Weights of a small mixture-of-experts language model, trained from scratch on English Wikipedia: vocabulary 31770, a shared expert of 128 neurons.
Below are experts of layer 5 (counted from 0) of a mixture-of-experts language model. Rows are named router (the router's row for the expert), gate (a neuron's input weights, with its number), up (a neuron's input weights, with its number) and show model dimensions 0-127. Each number is 500 + 25 x the weight over its row's rms, rounded and kept within 0 to 999. Numbers have three digits each.
Before each expert's rows: "comes after" lists some tokens at least twice as common just before its tokens as in all text. This comes from a sample of Wikipedia text that the model never trained on. Tokens count by the router's weight.

# expert 28
comes after: "-", "==", " was", " a", " to", " is"
router:507515491489516521509492529529506501467512552503484497549472540482507492491494536508520482478477445491490557499509534479460489514478540503528483504540507526473486480499503474504469497466528517489472512482496487542526452505466532500526476515476501501488517488487480528526451494513494474544527524486518540513536514503547499516519523475512520551496500555501493476504450495538541485500513
gate0:539484477501511504449513478498468543453485495468503536544520508473545513476467506486520453527446493473464537515465470507491476517470509521513521478494466522468524504511478508520479510514489536475497485506448499486552482550533481501499502518497546483439548462483488499454515507504502494511532515487446486457522476477524507511473516520451541510483487546496489483470489527533477481502498
up0:502531535465495535516510482496474508472522481514485479500470451495480497520540472523495527531546465572470510485519469490486481515502482514465495483515512503521474508455487512515468503497492547525503503491497502482471525463508481535512533522499511501527467491492500521537494497492495523495478473498487501519507542481486532467499457475500502469560465495511506509528456432516493511460496
gate1:472489505508495512505510468508514500511455521490483512485483503485517503519500522518498478490477510474539474482465554504502509528500477497488524537505491455527467511459529511531453526497489491499479492474523489505492476529479492481523509468485467508524489554493492502507484473488492469512452472494531542512530464523518525498489504499534452531531513491471479513515485561512531493465499
up1:452518499513496518492523462493517509455482505521510496465468532454483494509486525490504489490544489517522483488507494484448506524488479480479501482499510461514435518503516478522493521475457546497480492528517502532472472492481549463525513448514516545504470510485515514516501475535509482516486481488508536524517475486545528476499491470500487524511487480474477512531494505542544498464479
gate2:531502458497528472475505527544466529490493531479468504541536523507525491511427526497487537535517473520523521503488471518531489479467488523545553497543519452533507498545492501491511472497503466442500490507462505521490461515502515499449518512509502457500469493506509486483511545501513536521482502485531519513488470496511541516503520485547475511454523528543479491473476529497518487533482
up2:498487464492526491473447531498490525484528515486518503519515513505532485518472516500454474479515504477533494527466476526510514484521508469501531470529501466544532480521508514461513495470524478456492480559450510552503479521529521488469511502488499452471469481482501492480507551497510542512536533484548533534482477527528503504509474458538478507489504523502506482454491502506495506524482
gate3:507490519528491485537468513474509531513503518505502488527496519508501480459483452504519485537523490536477519546498505482511500510530515485525466510453525473486459481519524529487464479481484461523518474505497491532496459543509503529510517577480478478517474506534505499503446518488562493473481493482531491503475521492536471481527490460520468508499490504509441538522455496516492526479528
up3:503495514503493500537481502475492562512509492474489502536482530522543445454502476510532496530512499499498513536468509471497498519503509498530470481451478465453454506502520515484472455477482462500517482521494502544473444531505516512496474559508483465525483506509506512519448538470556477495493499470490521499492562473524477540514487462498507526471464529516444517520471527520521509486519
gate4:520530463467538461520497494528531493502510512527486503513525491476481474514465548538451465516509505501494503446513551479488484482492500483526501518498512547499478496495490532469511471533521466495477495480509528491468452497499535502551501478488499535466494536476485471475500459537500520503516544466503507546478502521493504516466488496516504532481510513565489526503510533520536502483512
up4:474475515493490523503455495507492492466490473509496520500501498491523485515506453463531522463467460562514499569521490452513501484531494479506497502482544461465443509481515470521505536513488524515492498474520488509499508479499491534446464474499480464478520473508468514537506492492514550499494494520512527488527504517529450462524520491517472491513512473458564492518468483456474489516467
gate5:558529488504514512517494505483496461512516487506497517495480518491480494496482467484512576478529503554523554507550483523478505512514490502493511481556485547482486501468478440485515470500458493517491525501515495513510501494523493484500527501504487505503490482551483468544509541523505492486533472514517472487518544513489489494461485477502494493526479497462518469504523447495456526513464
up5:452489501452475485536476477482503498529469506503517465490493523489519503512527508497445477567502516515493454488506507490517467474522501469522444508479547472507474514456519538497511534478509515499492483503506549509492505496518501510498474503470506500475540505482477530492511456482517509500445513509512495532433474497551465445523495501527476486574515477483503542481479474451499518469473
gate6:505490478514478525485511522507509441508505476551512480490505460519499563519486488515529488518511496486425505492486458537498503574512510533496506526502529498523486522506516485502496502517483523542496442452484461505522511522519492486515474513510465471486515479495485525497453460501485547473453484492477516505532451519507528525530511507526486529469523513475505494534496500497514505482523
up6:505519496462495518493498502508496493515452484520497472449504502500502550541506492549505493488482467528468471511496477508491499549501477510503495527542496503517514507521489492518535491520481532521492485428471450470501483510520503480510480494487458460496486473500482517523464464518475529494482475504485505503531472455523515526515525529545471531520481537519488533530488486524541479472506
gate7:477501467495489494531492529486522508503501512464519476512522499453529458494454503495482444454512498542506476480477502478488455501509479485509493493533511465568480545433515528532504487531493458474470466495495470530522506481483504516470532483515525496515490496478489513535486442510499495493504511480520525518529493531494482495538495518495514514534521483495525524486440520526520509517472
up7:508484537491488508479516503541465510538474500543507524477505492537486519479543541475521520524461513458491459510455504531585510488476497548538524504486474487487504481546502499498519486494529487455514513493468499456484509513498478492536490510517483496498504515491501491469510522486491506486511498519516512510481467492500493521491507467518477500431500539547500474507491544441496495509522
gate8:503494496451475505539511533461482475495482497469515480510514493500486497522462494535501482497499458519465478485470506486508514538502494503523519520540506505516519516454540508530540496485498505483503495501527481512511470552479494528517507504517539494523489519478475527478488478469484516501510458489551528498497482430514467472513475484507482498499489482489467504516518486518534506501472
up8:463478492479480512526503548459490485480510501489523480522514517475482480507473525540499514504516470508497480497463516488499513525488496504518511533529562517501505538453530499499536516488520503520520474481529493516493447540482501527513477513514555503510475469477494500455495469510506516528473510480506564516505492454522489487529496455514522531482493498472464507515512499514505489512469
gate9:514485475482526519544497478527525502519482481492486467461488509494440467457463531494486493494529518492480526503519535508502503529491463489544523516498455480506492508520519468483510520515481421460494516437492508502472481493502491487511485501508522493537512519496551517464498526457503514513466529464492532520526509493529539541515524450556549495489491477526504469475495518480559467509499
up9:512542478480521481543558496488487496513520513462509501517498514473505485538517520507477454457481511459499478484496501512476507482507513481487490487511523511464558494480516478521501509534538524519505503510461495495480525507500529476495439551507464517469463487468492479476535487486477483559515535503468512486516474441499508496467496501513534508485503521455510472508512540498515494511540
gate10:506489482522496517524515537480513470559512534491487447490463506463496506497495515514499487479514499466494511493531475523500496524530511518500477523521517479538540548494449520520504544497503498520478500480495475508533545498494512485556522521471512524518454501507519497545478514539471471506465473484499498493503507524482537497489484487492493517534473494476468480510518487509494492466494
up10:529512499527526477448485461478519508449497492505526489494481538515463528497519481493508488501514502518512472493499531517444551497477491526487525520505492507457506455512513488514469453485501506520510506523497521514480496500533522497483535475484474475477472527518474487469498479448543497489517518484495464493488499444531496515490549488487489483488463480495490572451477482442497524478437
gate11:520510513458499517471508492527493504498436515523496531468466480502529511464508517476525483505527515515514516506505535472527486489508484494487542522483491517513456467472524516477477482514478536544471518514475497534491510503492552512504510476490499524501476516496488528543503475488499463499508461494518554518539516522498517503536514508493468516519547510540482510510511489482508494453548
up11:500525525484499507476489499524506521514439502515494522454444495515521495491517536501521469487514538504508518492487516505533483493499498504484536531499488509527456460493527519484468500526466515576489530510498513518500503515483541493516519472506505509493486546503501513538510469490502453500499475505502550517526487505502509480508524505500445510523522513520494506519511491510502501454528
gate12:502474474468501455493504542490484499499480531483495500467522538544513549517505490517490487487481515505515477519475533476522503427512471495497532498471516453510502545496479538494522466508476515458462533487526477542474498522532511523456499512458512467505522493456479501530478493522488491494515489495515524519477535488514485528467559514498522480503543484522497511499527509459499502506515
up12:488463511473462485526477529497511515507506521536535491500542531538522567512486533497499492475495520483492478510490510507545490482514492489488496531483522462515457525513511516518520493535495453476513493481507504526512512512489501507492486525485510460496519481452478502512490472509477457516525498520544526486485492468500507558461514464497503440502537482484474504525477519467520541524510
gate13:504508482503470480488551558487517491531465469498515506523523480514519515512496471505518474488548472433442455480479524513507516539499501468441504498494472503551517503479487490535482531492493534476513480509529450511536520456492566482480497492543509482471486493506509516473502537493459531495500466498523516478479486472457515470520449468514495501505482524507465543528499483543526476489496
up13:481502494511474487490476459482478515486499535499504503525524498457469515496510506558464478515481537492530511465451510510511552509516522499519499492494512501481510476491513496521468501507498522490528486445506510478471493479486420501567520515511519521489470563481499489473556510506482486510511490502519496505510538537513488497471497533510482496472501479472521513532495552491483467503480
gate14:456488527487517527465503476503460535510541519508521515503500474500515474468514496497498480500494447502480527479531453480471487480489528488504478452486525498506477514512507530489495511471508513514466484544508498526501494491506498520515514529512520514518467434494462507552483471536509524509515513498496521450470518497529528505516524481485523509528488532501558486524478456501518491552535
up14:523492500490480460514502513468520429504481475450509496513485481492485524528484528468517498487503524505529475539462511519509528535491481539474547508493479484504486475477513512540515480507491478491533460512502502474496502535509484507498514471512498486509496538525529510437495509435508502467504469493503452538552525496492503552512507533531486477453521494479507473508499544508468513509507
gate15:488473502513474459498489514494530475524488508494534513489495499478470506468471532522502418469464476478505488508474529502477537517451491487462512512499565476519506506458511471536517522493512492483534460490473424498513483510478496516524501488528555493504495487464509493488495463467493494523511505526511505501539481496525534519516480483534500470463549478486517539527481515464540479506512
up15:480506550488552503502474532512472474506483499512514506466514519475517519486478508504510481486456470541521476496530505492443510479463507448454490503533529479463497494470512502514529520465518556483539475503516412537493481531488509516481499459507499499506519479499483529498504485520464519521550490496492545493503524476539496475529507512533455506486506483510587506545468443508536477523476
gate16:550511520501475505497500520489513495491526513501512506522510500500459480502492530531521466519487501544457507449474496482467506501508502517488474537460514512498546537488518454482494478492507482523527514497492525514520499547465428531448476548499516504463451529479479526424482500490471530521525550468513461489463498502512499523524493464481504510496495533545441512515478555541516541493508
up16:460489468521479476516522509516500468535489495479532480471488495511540528509479488459508497474499526430517486543489497538502487531502512507475502467517513451538510470475478527510500537522528483497478475506502472489500491472528536477542520466501484476522585468510495427512494487541531499456485485536478499496521470528483508469465500549498511489497526464442528525464526492469471492537510
gate17:504500494519524491527506505521513514494508506518482491515533517438485508506478522562528456501495486480520491483478542443525511493551462526519544536539490506531486480489525503536483489505514508487512513522524480487502465509490501471492490510492470498470471518442510538508507488536508490486532498462497572506503487496501488461498485508533485529487479507548488516498538454488537517476489
up17:447513502451526515493489483472501504511484525486506519523478517556495514528521471496464591522491495524463529496508471532486481530448509465485513483537498508460514496533463521466529515522466499485499498499478507510485521504511505528524521488485507517501509506506525482512464515481470495519468502527493395504493532480490496543508555510480535478542521519473558496503449525516477480516493
gate18:492480457515450494509496511482494442570535531504495467477538475492483489469477534518479500495496521474513515520466496485488506559540488515517509485521477461531507468525525543521485487481446501507470493489483500526522464485511476462500521514488477491510495516498495537536492500510489499489468494495555488500485507500483444528547502489491503494499547486527496514465461520498467515500499
up18:515494524523521511474497485494509532474529476545501508485528501500501466463500478519498523527501476522485514472506489469447479493528529483499454469495527501520484474472512490502501503494488522545480490526500510489506495482460488473517556476524506483472506483510465461528476451529500505509522571512505529456487460523483470489454504502477477508550469520476494498470499429494501496507486
gate19:518487482510517499471511493519532525524471528481497529513501501525458553521492511551513514510460530448532484516461547495527512540494483529534519517470473502507509483538512444529497459480534490478496497475520504492471506487496487514495517471505443463538528499467531458506516485464498528503463471493490521484496493514517430488476540536534483507498510482549495518458530526487528497500494
up19:514472486528474496493474494527506470506514491483536494551519505476525489523473521501490514501511555486493446490485493535529473533507493486518498508485497510446446471497497487528489500530530478476521470490512489534487535490460519510546506521522523492523549517507476465497560496521495501453497475523496509502472521478495468502501473485510468442530501450506454504492498519533512529510506
gate20:489490485498495509490512509465485488517455533477509485477466463514526534512511526476521513496500521526524470509471499509502496505513508506476478481496536447546455457438514530505482521520483493539479491481515505543487528496509463529447528496479510537534524553522490497483480453465522515511471488508486518497465460547532486492481495470505426489539555465475483531488455504495461504479456
up20:516489509523491469514483493519497493476516480518510501478527479492473516490505503543498463537494517492461509485502512495546528510476519511501487524471501512505511524521525449475485501492546471446548493489474508439533481503512499485546485496510507476482493454476509460484529534500494499500518509520524460492493504484461497529518498522494542505458480509513490509508558516487528514527542
gate21:528506454492492512495477510523485550478498485473503506499497487473521510498466481519460548470503488519504498505569495460478472531493470464529480514520511489497443470553495491526520522514474526470500536512489523513478537463522521503560476520468461495522502509481490510555531497507535473487481515479506543470508507445481507532530541499511506523541510495479510509486465449490511540488503
up21:483499542488501493501482471493470528467506501517483492535518546496493501520554485482504488535498469494486506514502471500531503463485523501518470486515481494485502468492519477515484525495496531522510502491516478481500420510519502525509517484510505515479499468548523518508527503508488480505518485505518440499532502512530438498510489528492504507484443467543546469513453483521475469505507
gate22:500468476471496532515491550519479531515491521495531529513527521534500484467487530524513481488500516486475495489485525520492471469506521522570516481499520508500524534525547505490529474532517484460465468471494491482459537522484523534523512475502496480538468497488547472435510476511514541508504522482486499503477475507491503481519476505489505482504509560488517512520506519499529461529514
up22:462490489540506479479484448542496468444535475478504453510466510513505472534504536522491498505527503517485500475558508495439503509472523525484473501504524547491511507533471455480489521497515523469484531513503494522489531463519492474519528557493515498492494483523524529489498473546474477480534510488471484509479513542539525524504506508478533518485481448436484554472496513523508482471498
gate23:510499495505466454493550464460506471507530524445499464501527523508525493480503520487475464498487547440482470523476510505468513494474482503487564484470495515475517521504510451498490465507512502499516510517475488504514476516485520477519508542478469495507522544515537517445497513511478503508465519501488508511497494494507517514483491476483534492471497507483471509457458592508502480507537
up23:506486458522476524512470546498516484492454470526519524502509468488484510507434528500534523504516506488504496491473501504543500538537519511490471553523488465562501497468507516523488530468494461500506476495482529501528536527516453514462495443545520492519514500494476479489478487481505503480497431542515461509517510528495504504507474520501460478503528466485488504538530494482472538478520
gate24:464529478530513440526492503517484479511515548479501461517509456474505516490459519512463515515500510482490516528466491470512498464493506473454465510497531500509486500487499515487496541450523490468496475521463513523520464515535481515490500529486552539557494498479507478511493480542486497525455476512493440491506448458527503509454452550526497533484514506488486526492462525500518486525555
up24:527446524506480516438524530513519520497540464484512501532490514524533507521527471486514459475465512499504484491511481523492489472511524531511500493442508513493540508510532459455520526517439490520504516496512542492521516482510498506495497510501465460467528532522502522484540509524497500504477514521515564501506493547447521498563501496451510435527491489465533496501501499494490536438474
gate25:523493486497519492458484504530500488474522530537463486491536506522518480462453530508507470457468499513520528506513520524549500521498501531505460489516525456544535488488521432465532509507526510462467529531494478523532477491521519472455487522523525460468497500460470510464499493560494510502542556503503524477499469540453478498501516491511513499500525531495465492444513515518510492495531
up25:491500485483528515542455516491494526497529511521540517546500507509535474457492492479504560535516515514517481501512477464507469481478514492489475466464512484490497506478488504505528521460479471522492526462470518478509476536505434522489513444506499495510512439517468493501523520508500531529566490535521512502487450560511506526424477487476487504492509468506512492550499525493515497539501
gate26:515506474524487494510527497475505496474448466449508486491498506484475524482485533537481445480480522475501449532447544508504515550517486509534515529507462461523517533458465472516458496512533444489510513444494508475488505540521510499498513529491499481512496523519520540523475477497501548527491515480502489534543513476512529454546491521532522501513464460515460519508503550503524509481492
up26:479468510481478473516461483491533490541498530494501506519490475528513503497530491488518516503501523489516526491497481502539475451473497533508531519516507503502536455512506509500513490535519501484501494514477482473487499488496459528520519459512503520505516488478505468451515503473469444517461468533508457497492499520492501578498503532510491502470558555507532510447483530432500496489498
gate27:499520507548521537496502467521503526512504488510486531469476535463538483487466482458535494496517443541463529500537487459471503495514469494519523498526524516503490550497468541506499474472488475535482526523500479513491463487491506486511481486453499463530489484505497516505484523554511507460566493474497505506501545498532510507513513465508494504479485499502511470523529482517509493520453
up27:504491535481503555490515519523463504484514464501511508502491489492516457492499479439519533482493474490512578509515431482481490488477529508505473443505531533477502494498559520485518492504468512509490510574469506514516543512519494476445512503505522537483513477505493491491483529529506492502482496522491463471500489505485494545468472470438491486466441519489568471473498459520487492558520
gate28:504492517510476475473544483467511463533583472518515513519478503504465477539537491525499486510480517515461508498494487458499504514492503480437496500480541524474529486489491465493476512521499523528509497496527511495514498442459501486491511518535476516488520520533493479469504502520479503462479483536492520482505534458470525514494485493496507512479521537429535469455476475484483499505500
up28:519479494468521487493521507507501485495520517444504478538495522490491481481493491491484459519490512501529477550420523523494513478474483486465500444506534473488524479464506522483496494512526492482510540520508472526487501483481555466483501494496507438486528522475522487495476521439492495512474496484538504518509491463496516506513484489500545492473499543493528486466520508519472483511477
gate29:466542509546481495526535497511505497536460514505498496553521501469484500477479489517489431507505506474497508536466538527515538544451484504520545491485526496477548519504483526486507487458514450477511484484492457554517473532486508509434440468514495490530490511478497506529499522487510494501499477455491495476538503453522476489461495496496506524434486457537481520519492513530480482495554
up29:489515496554485478529500507479492473536487489484497462530480488455501495467481465511487502524526495539484518540522491483509504558505493467484475507537525498497489489479519528526486488453510456491519463487501534543506494504521495531484482492518476519539484523517460526537535510475536506502509484476535472537494515491534454481457504472517462498485476490492497525530501470493486530488486
gate30:492535469539515461539460455548543505459497516506525519513496537476502475512503533535494501469520479486513494518507556564497444471468467460466541494538501475500517483490515495520475480495479476497489484494530504505475467461530503505513472473494466483460493511492498525547510475511507517506494542485494511519520511489524467507492504506534492482501493472502482526513467531477485490479472
up30:488506501517504515513512488500487530522494478529470536480511469494514479440514489520515517514538466514462506454475471494538476524530529504541480520533520536494512509482512486520500513483496530486490516479484517504522490492523574548484529496527538501483456480477558513484500514521520506522453516502508513496528494502489519482506483487569528471470516554495484443494488476539492488488508
gate31:490476449520504561497520475509477497488492529525503461489564524493493535505483439469473500469528481499497534512523533506515518533508489482489495482490525491535502505505468534492513495490485474481488486527452496475515466503486489471502488487510505479473479499473527499489526583481512498463547538496523522490482468500472520504553495437506474500520499468469484535449527466497462506512537
up31:502476430495540516507473516538494470512465541516516462491504542461460473435412527478470510484527499530520544513533546482467531504501492493490513518517474471496495500507525526494499443494508490461480484486494507503506454500498477525517493489526481486495481517499488509533492502505519538527539503498534509532477500480505513519499488459514517538518503482487499526502515486529505490545487
gate32:506479513518485503513495524497512442501478515521519484547501502494476478485462514480491507563514527513511477512500518483507506511432503499475487525466500482517490474492539528483475480529531519504501413476508528540477523484478519527480460498540478531468517519479491488539533459505489485508463484499475462492525448503508492538477490512474455505514502448490486540501510488505472499463492
up32:468515521516500508470550505511491563474553477501468527494447525498538500484507486486486530517489471482439509494533465452504478472547525500509527528494531513491475502504494486509499522475509500530468519500510504500492534522495435510481491511506507476518543476522453528477487530545467486482525485511521462506479503482494486491458506507458479498493524556496522499491461489473544502541470
gate33:492476508476540518467500498508474518477523486552514528497489485533538489488472465453519528513498473517486514508542458494496509484464519473506486466513532508500527482524496496485539533479500520533488496521490511549508498481511561520453500503515518478467496415490471514516487516524523539479529508525509529469504503507508507492499510466499522515521478528523509477474477429518498484519494
up33:545451490497483460506491468481552450522441455448505485494494460508530535535496521524489490512481523493473460503483492525547546515486477474509511565499468454516503469499519504535474496501501500511494525504515480475505548504529499534490498515513469478517516532484539537475482523431461501488456449505517456534517495443490527503498511502528482495477516536509523476488489513503472506471511
gate34:497505502490495501500472534480499451510458509478510484518468495478492519499512483493509465481457503530487510539481509485465530483461518464496489528487526479476478440460506511540531501467518557494501530472489482532487478484467514548546505459526523537514473494469448535483461504484477528518512486487536536509513516507522525500521491485533469538493493502488525491468462501520530481506483
up34:507524492482540484526519489537498542491515479491482509481516498515521474522492507493477510496558512448503510471549482530521452522551471542526492491505454517510509555529489473475498482514489465480496519519503517491506488500545512446473511526498472502501498507512534473510537498526511475497487505481456471499484497499502491497478521555444507476530487516492501510527542481494509500495520
gate35:559471467528484480489498480495517499541500508488521486495505536501515519500511477469493527506502537537449516536490485500501505509511500514463473473476502506525522485488485525453514480500456481500470491525527470488507478501544503496479553501506489494509532518518478502544489505484527497442484471513494476484497503476482531528507496545524518476538503510465477509478524469441497548499495
up35:534490517472517526522485501490453508530475540524500473532529512498503487500503496482467530515443464490470562508570514465463501504525491488479481479510488499439513481551502545501520501519475514496507487484540484511501491478519496452503461531484487466469528482467499498565462528484502466492509478508465464500527529434509516482491544469481523506527501482533545499485484454471499516491516
gate36:513470481538485505482513538498469463517440529533496501503470499503527503546461549478519462496488538526516443519490502500492488523458511488502518542534516488516478453477509528506473484541520527488484488470490481519487495483480486507504516492459502469526484516475517516507474475539521483488533479471513458531468515499525530518546527518547477518537532534537462485466463507452495495471490
up36:540489501551497508456520529477481455492494528542483477517499482524510490529429544459524487483504529539557469491508452486448489536502528484490511494519512473508497462500502508520481490496513520519481483523500477531509465465485507491518523458511534519532487510506518513529475495572523522490557489492515465511461511474502542533530507493490487534517535521534445509495473483516496514485501
gate37:498469494527516485523518457526508511472490500480478482475514517526525538482466514536522517525506455507500488533476525551503492526483499502487527507521481473472521531483466500525520532486523470503507456462491460524516471556497444479524454500518448471568537452515488508544452475454497526483495500462507513524512511513557468475513495493553484550518479459518479514503490486479504510489528
up37:479486534493519461541499500524482526478466495473495506464519513505519561516463477530503480496495491515467479491508463505498455530523509515498466516478516465508478505520519532515485532490512467532487460485499455520517507527482524493533484435500508451547502496476500503486461484467532530502470469498502504519489517494496461494507480500517487511537527473500464519511526473499482512504525
gate38:476517480498543528492469482499491555458497485483468506474454522488505504534509502504509519478516475496517556517491522538494520503502475482508514513498509518513516517518429527549492470479473488514496526488474497518480472538480509501495505495472488441508492522523553535517469532488530522486490493441486503520534565490503513520558519497500529474492469491522485478498503548538492503464481
up38:535535526513502473473486489487509515512462553524507491497458526491458513504495460497511497544542530492494480488531473550512451488541496502513473509507476498472483478486474506485495480487496475534530485471490460465498467462488514493495505472518497470540513465541512472531491497467532482487452484515492530531440473528523490519465489523520474486529488499478487504480496494462554495483459
gate39:470524512532523513492543494498512497477537515492512529496459509499510441468510505476535470487497452497487482515532514498487511503477519530487511473505534507468522519478505505486521498482511488500537504516498500508496469518465474494487461475524478468549539488506478494495473508491475522499544534491513535510455462535500522483476495473498512500441480511461511497512510508514497477541520
up39:528490496508512476502499534501475511522491496545493509464528453516489559466473471523499542534517540508521539463489464489523482480555509470469483480483498471528468511486487484483484468489543537547451475529494520541501502481500504506472511533519502520451503456506470530513487502506545532495501507533477534459482494512482498477478516484479491501549482511514496507515557470493517493521521
gate40:488495511507461500495478546502450496507470462477540542483535454519515464454487506485528462495485510482496478496464480466526550520476516471514502512462495490489482475528493496497482482525525512508498508518490485460503486506487471502465541494506543490484492518495515508475495453454544515540483519514514464471515486513486513465492496542478515516526488494555478499468527543514467486509471
up40:523500492494494479513480484461510435513547489488495495523457557517492487472482528511519466500494550532519480476487534477448520510487476520510489540512471508477506517492485496520480448553488484518539472512516495547469508479485548490491451450506470494501507502509501488500491514505520519482507517483496517531495536466558533510512533500497505488522456555484495488504511535478490534493470
gate41:503487493488487505520501536492497475519460530512483470522514454524453501502501495539500489464498525467502468529472491520499517479497482489556520530524505470474515515439492535457525492531498510455507525451479533504468484497504475526544474505511480478529468516476520490440492555471476533514476492482500504533549475498513504515504440508498532483476537539510516497484483544490488509481514
up41:520531465507470488504525509505523455500496510507511437495510472497454465493496463548493510460507496472498504512468516486498500511528513476492480520487517522498509468483487571504485527482507499486485520468508505524518532477465487478553447529496512517500493559492477513520504514480451480497480472487498504530488495497486531491488476462527530484513510478494467521472533510492457490441450
gate42:482512511506440485518484504484514452538473492503525529503516497463458505468470567538546504498482543518507519499464499462531474510518487490522521534503515459504483509463498492499491507543512463497532470460479482557473503515480476561494497530500445521491523481460495490455517493503523506515480456510502465478528455489506455509497499505494495464466564456472490542477491551497493500511518
up42:502483479533517493509515494502483503499519483498515539479511504457513474455486526465493491541529523506494536452526474523464492524538524480493493512546523531556503517459502503498508508502495487491503516529480482455536485457483518542526528457519511478449466493501492470498493514523515503528508551496492518512493474534513521477435496495508477473568507509503492499489496478515534479541519
gate43:559506458525500517547473522502483487497491531488519530559515501527498453493471471478480535490498509507530506496530511500480501492471485495517506493508482520532515499498519527486503491485513465484500496457463485540510501523515506506449522486485490494489498460510468528501523519501516538476496463499541512497504503541492484531520450489535473501507535486539482499480464519462485521482507
up43:463514506512483517511494526490504543535488452480521528485480514515536541497532488483482483547487478489481506416518491476492487491518510476474439506446516517521447517494471517473478513492472529516490566540519551477484523475518510548505513493473488524486499495506502509545483496494516481535519522508453492502463511499561523466473520499473512504542480480533489508517529442514520503471488
gate44:490501488537494520521522478528471476462495488444522534536504536487534496456448532474491535474527502486514508510490543465489518480484500483515506545525503493554537542517547497506501485501515462458479484477460512478527511458533517512522462510469547531499474511465501538504510498510515473496504523490506553513524479556483548462561491452506474479467484475495455494520516504499563485503517
up44:527513486514522511496468477475502487476497517483459565516465517491514537454503509508476570495522449501498499482500535531509549511530488448513488501522479500482503504523502474534495512520469502490506512487538511474514520450542503475524458482485488541506483467524481486549480536485494490510512498487477516491500540486514469463542515499525472521494484476490495519493482449529533514476495
gate45:477494511501513489514506480523516490530484501464550509475475488476510454510513536519482509513490539437493506492435522568505495520514507538515545483543469499491487516504493496522480485442489500505528510539484525507495500519518490531509471463459477476537527546538480495513512502518509504494511487493507519511484476482532489478508567517514519484480523467456520521517492543475495544496495
up45:532523491497532476504438497512529481473523538463470498504469510490505480487487500482508483500510517510504537494491505471474503484472513498516525494496546460456498496507529458498514505505517476575509524482497478504472481505507492467496474469531499472487529517488455466503501495504514531494470518490500496492454442511555479440484529538487533532483534503474483485520489535511521480486493
gate46:536504456454478516495492531507498537472459491504475505497525471533507500448473525529512430512526539483510507492471510487542518510488490503500522523449526442497510490510475535486493506509552477510490510509466457496467466538486520508515512519513534455469483503489537479462475518429524546525496468493482530519538480497500499482515448504485521498461523527534453497478528556490500489500501
up46:485490478505508474542457479476487506524543478518478488480489539486504521498523460520485548500522509490447456519529519459507491502514481513470485559546505509487472523456511508524498514497464528519509476498555502545480475479507476466530517481446499519493506520530445491472509477524517497478482498506521467504496532477504507541525533517552489459534488497495498472517494501477521551445457
gate47:471498501521476503502481503472521518493496519518484507507560521491476450483492503523513464504512494486452507513476517442508476524485481478525528515494494479475510495504453513489531522482557456504510474480523474508476472527474445513480520476492543491494491505500521526486468478470484513467506531483484529490540487518496523508521515521545462505464508540532494488504475555523487565484483
up47:506501502452515501517465488508494481512498490486538498535478534544501510515502507484506534524495544509547514489496505545521495490474515490540504512555533499531509502530559489522494436576495487530524545489472486461500531489511503491476521523542427517467519512503477478471501506500524499521459489494523488545503537533453493483486507501484507508528485452467478493462496507449503449490498
gate48:514518516472498521529513552532484516475466492474513504514542506531517463510436515483494461546498463485509495489493480494492481508483486490533500538472503506500470510497509500492506510483506462483463454512447502529528504528514524520454554523493540534509504491462507549504482499517516514516520513488485469516499466508549521522508480473506491514505545532492456517529493543522508473529522
up48:521522513487492524510527539510497519464468490485484507508516474527514489523473534498479461502499497485494496485508448457489474503483478489512484530458470522489446491495482501496488519482490504503500461515463542500528502525535513533470553514503526534507500489458501517492482508480517501513494497484462451523514498467568483515492465491514473484519531534488454532525471521515497496509506
gate49:506494479477529476504480459554508516474509511519508498512484529518521543511477511498484504516473469486511521478526520519489459500502490502523472512514500491516506515498500472499503503509478497524540486539514485512486437462493521471495483524487474488486511492507463518544472485553482515525502572501473538525507491511541464464474515488556473520488477466464471539511482479533532474461501
up49:508504476540484480505511464520551428510470501437465507512478485489506544504464520507504498487506511446528494498472535517493552527469483523504520581518514490513493528480492486510490509553552474474528483504481498492511465468491513465527502506475461508509510574520500500513499509510463481489486494472477508559518474504528530490487462501523483491454515456470462541523518544495515500481525
gate50:468498480493505489512434497479532480475479526500481490560530522534509498526497490502453541522487499510503515500511478499520497519480482521538507486532513469530539447514510481506473532485486498464514494486523523495495480515521471540457503473481494513470496532492471490499481512506519498500484508503495477529562478513514486500509517529571466512549497468515519506475490507492480512476501
up50:458517488478486509514488562540523500534493499529522504466541454468518510493494511527504491522509480510469515483441485494513516477502524482455475490472489483531462533452501486486474518488434508549494466483554506527519496505475519524456505481483504548504523522516492517530514489463526518500487486517493533501496461504465510506514511510482488484521482467494539518487526464547477477486462
gate51:472498506476485522498482485487480480473464504507506495527475485515475523555540549485526496536506508538537478504501496528516478509506501516521537538511502507529480498485503495494495505513479505483535524444499489486473495538512533536510507484480487480504497546500533513523455518474472454468483471485515495526488499457524529547536477559496495531456539437452492487524485516488510516507524
up51:517517480500479452507500526500537491521497480475525481501522491478478489476483446535493465444522537430465503484481496497526507520525535527475465478475485464505511502520474500529469468493526450522515488489538467515529548499472463487492490518483503523495524502508492488469527501468472518560447498528511461511484488520480511487475503482484533446529486520511497455501515511452490509477490
gate52:504509468466491547530502509511512477470491528475497501477473480479506520489518505462489533460562480500483486512533467537481447508495531504533499443528589519491523457462535530494496535469482493526487498553504535521518518492517500459507518484473486501477541502514504505484477486535471553488478505508498485506477429520571486489523485486502462487518506445475501520480487471470518490485441
up52:490541503498507530550535494507506495527507562479472503475480511459500521506509519464523528420522471472478503515509497510482472531521495475534540502548529534500495524449494542496498474469498461520446467530502538502494536437524508481504505503459516500498526495514476509487493468518480538505512519489475493507491470532551493520527481456546454505504524473470501532479504496494522473500458
gate53:515476458488525520459485461469503507466488526471527483514478572539515485488459514446487537469508501538513543566496512479496542468486514524497511477538523483495510472506466526498509506500510455494496515533460469517515524485521529472478472452480499472481495455479481487490497547473482527496550513487517492489502491527496511539514476498500542512496492530502473509454526444486488481500500
up53:512487568550482472506471506486525482497525454529481497494494462493491543532520483523514496508487541534468483494466487478554484507507514502499478533470525495485490499481502502479455526509456501545504483516549509523480519491497480503466489508514468518529538543516496495511494509503496524491461504531513527501469478472465453479458496493510472459494479499494558502501452478476447494511461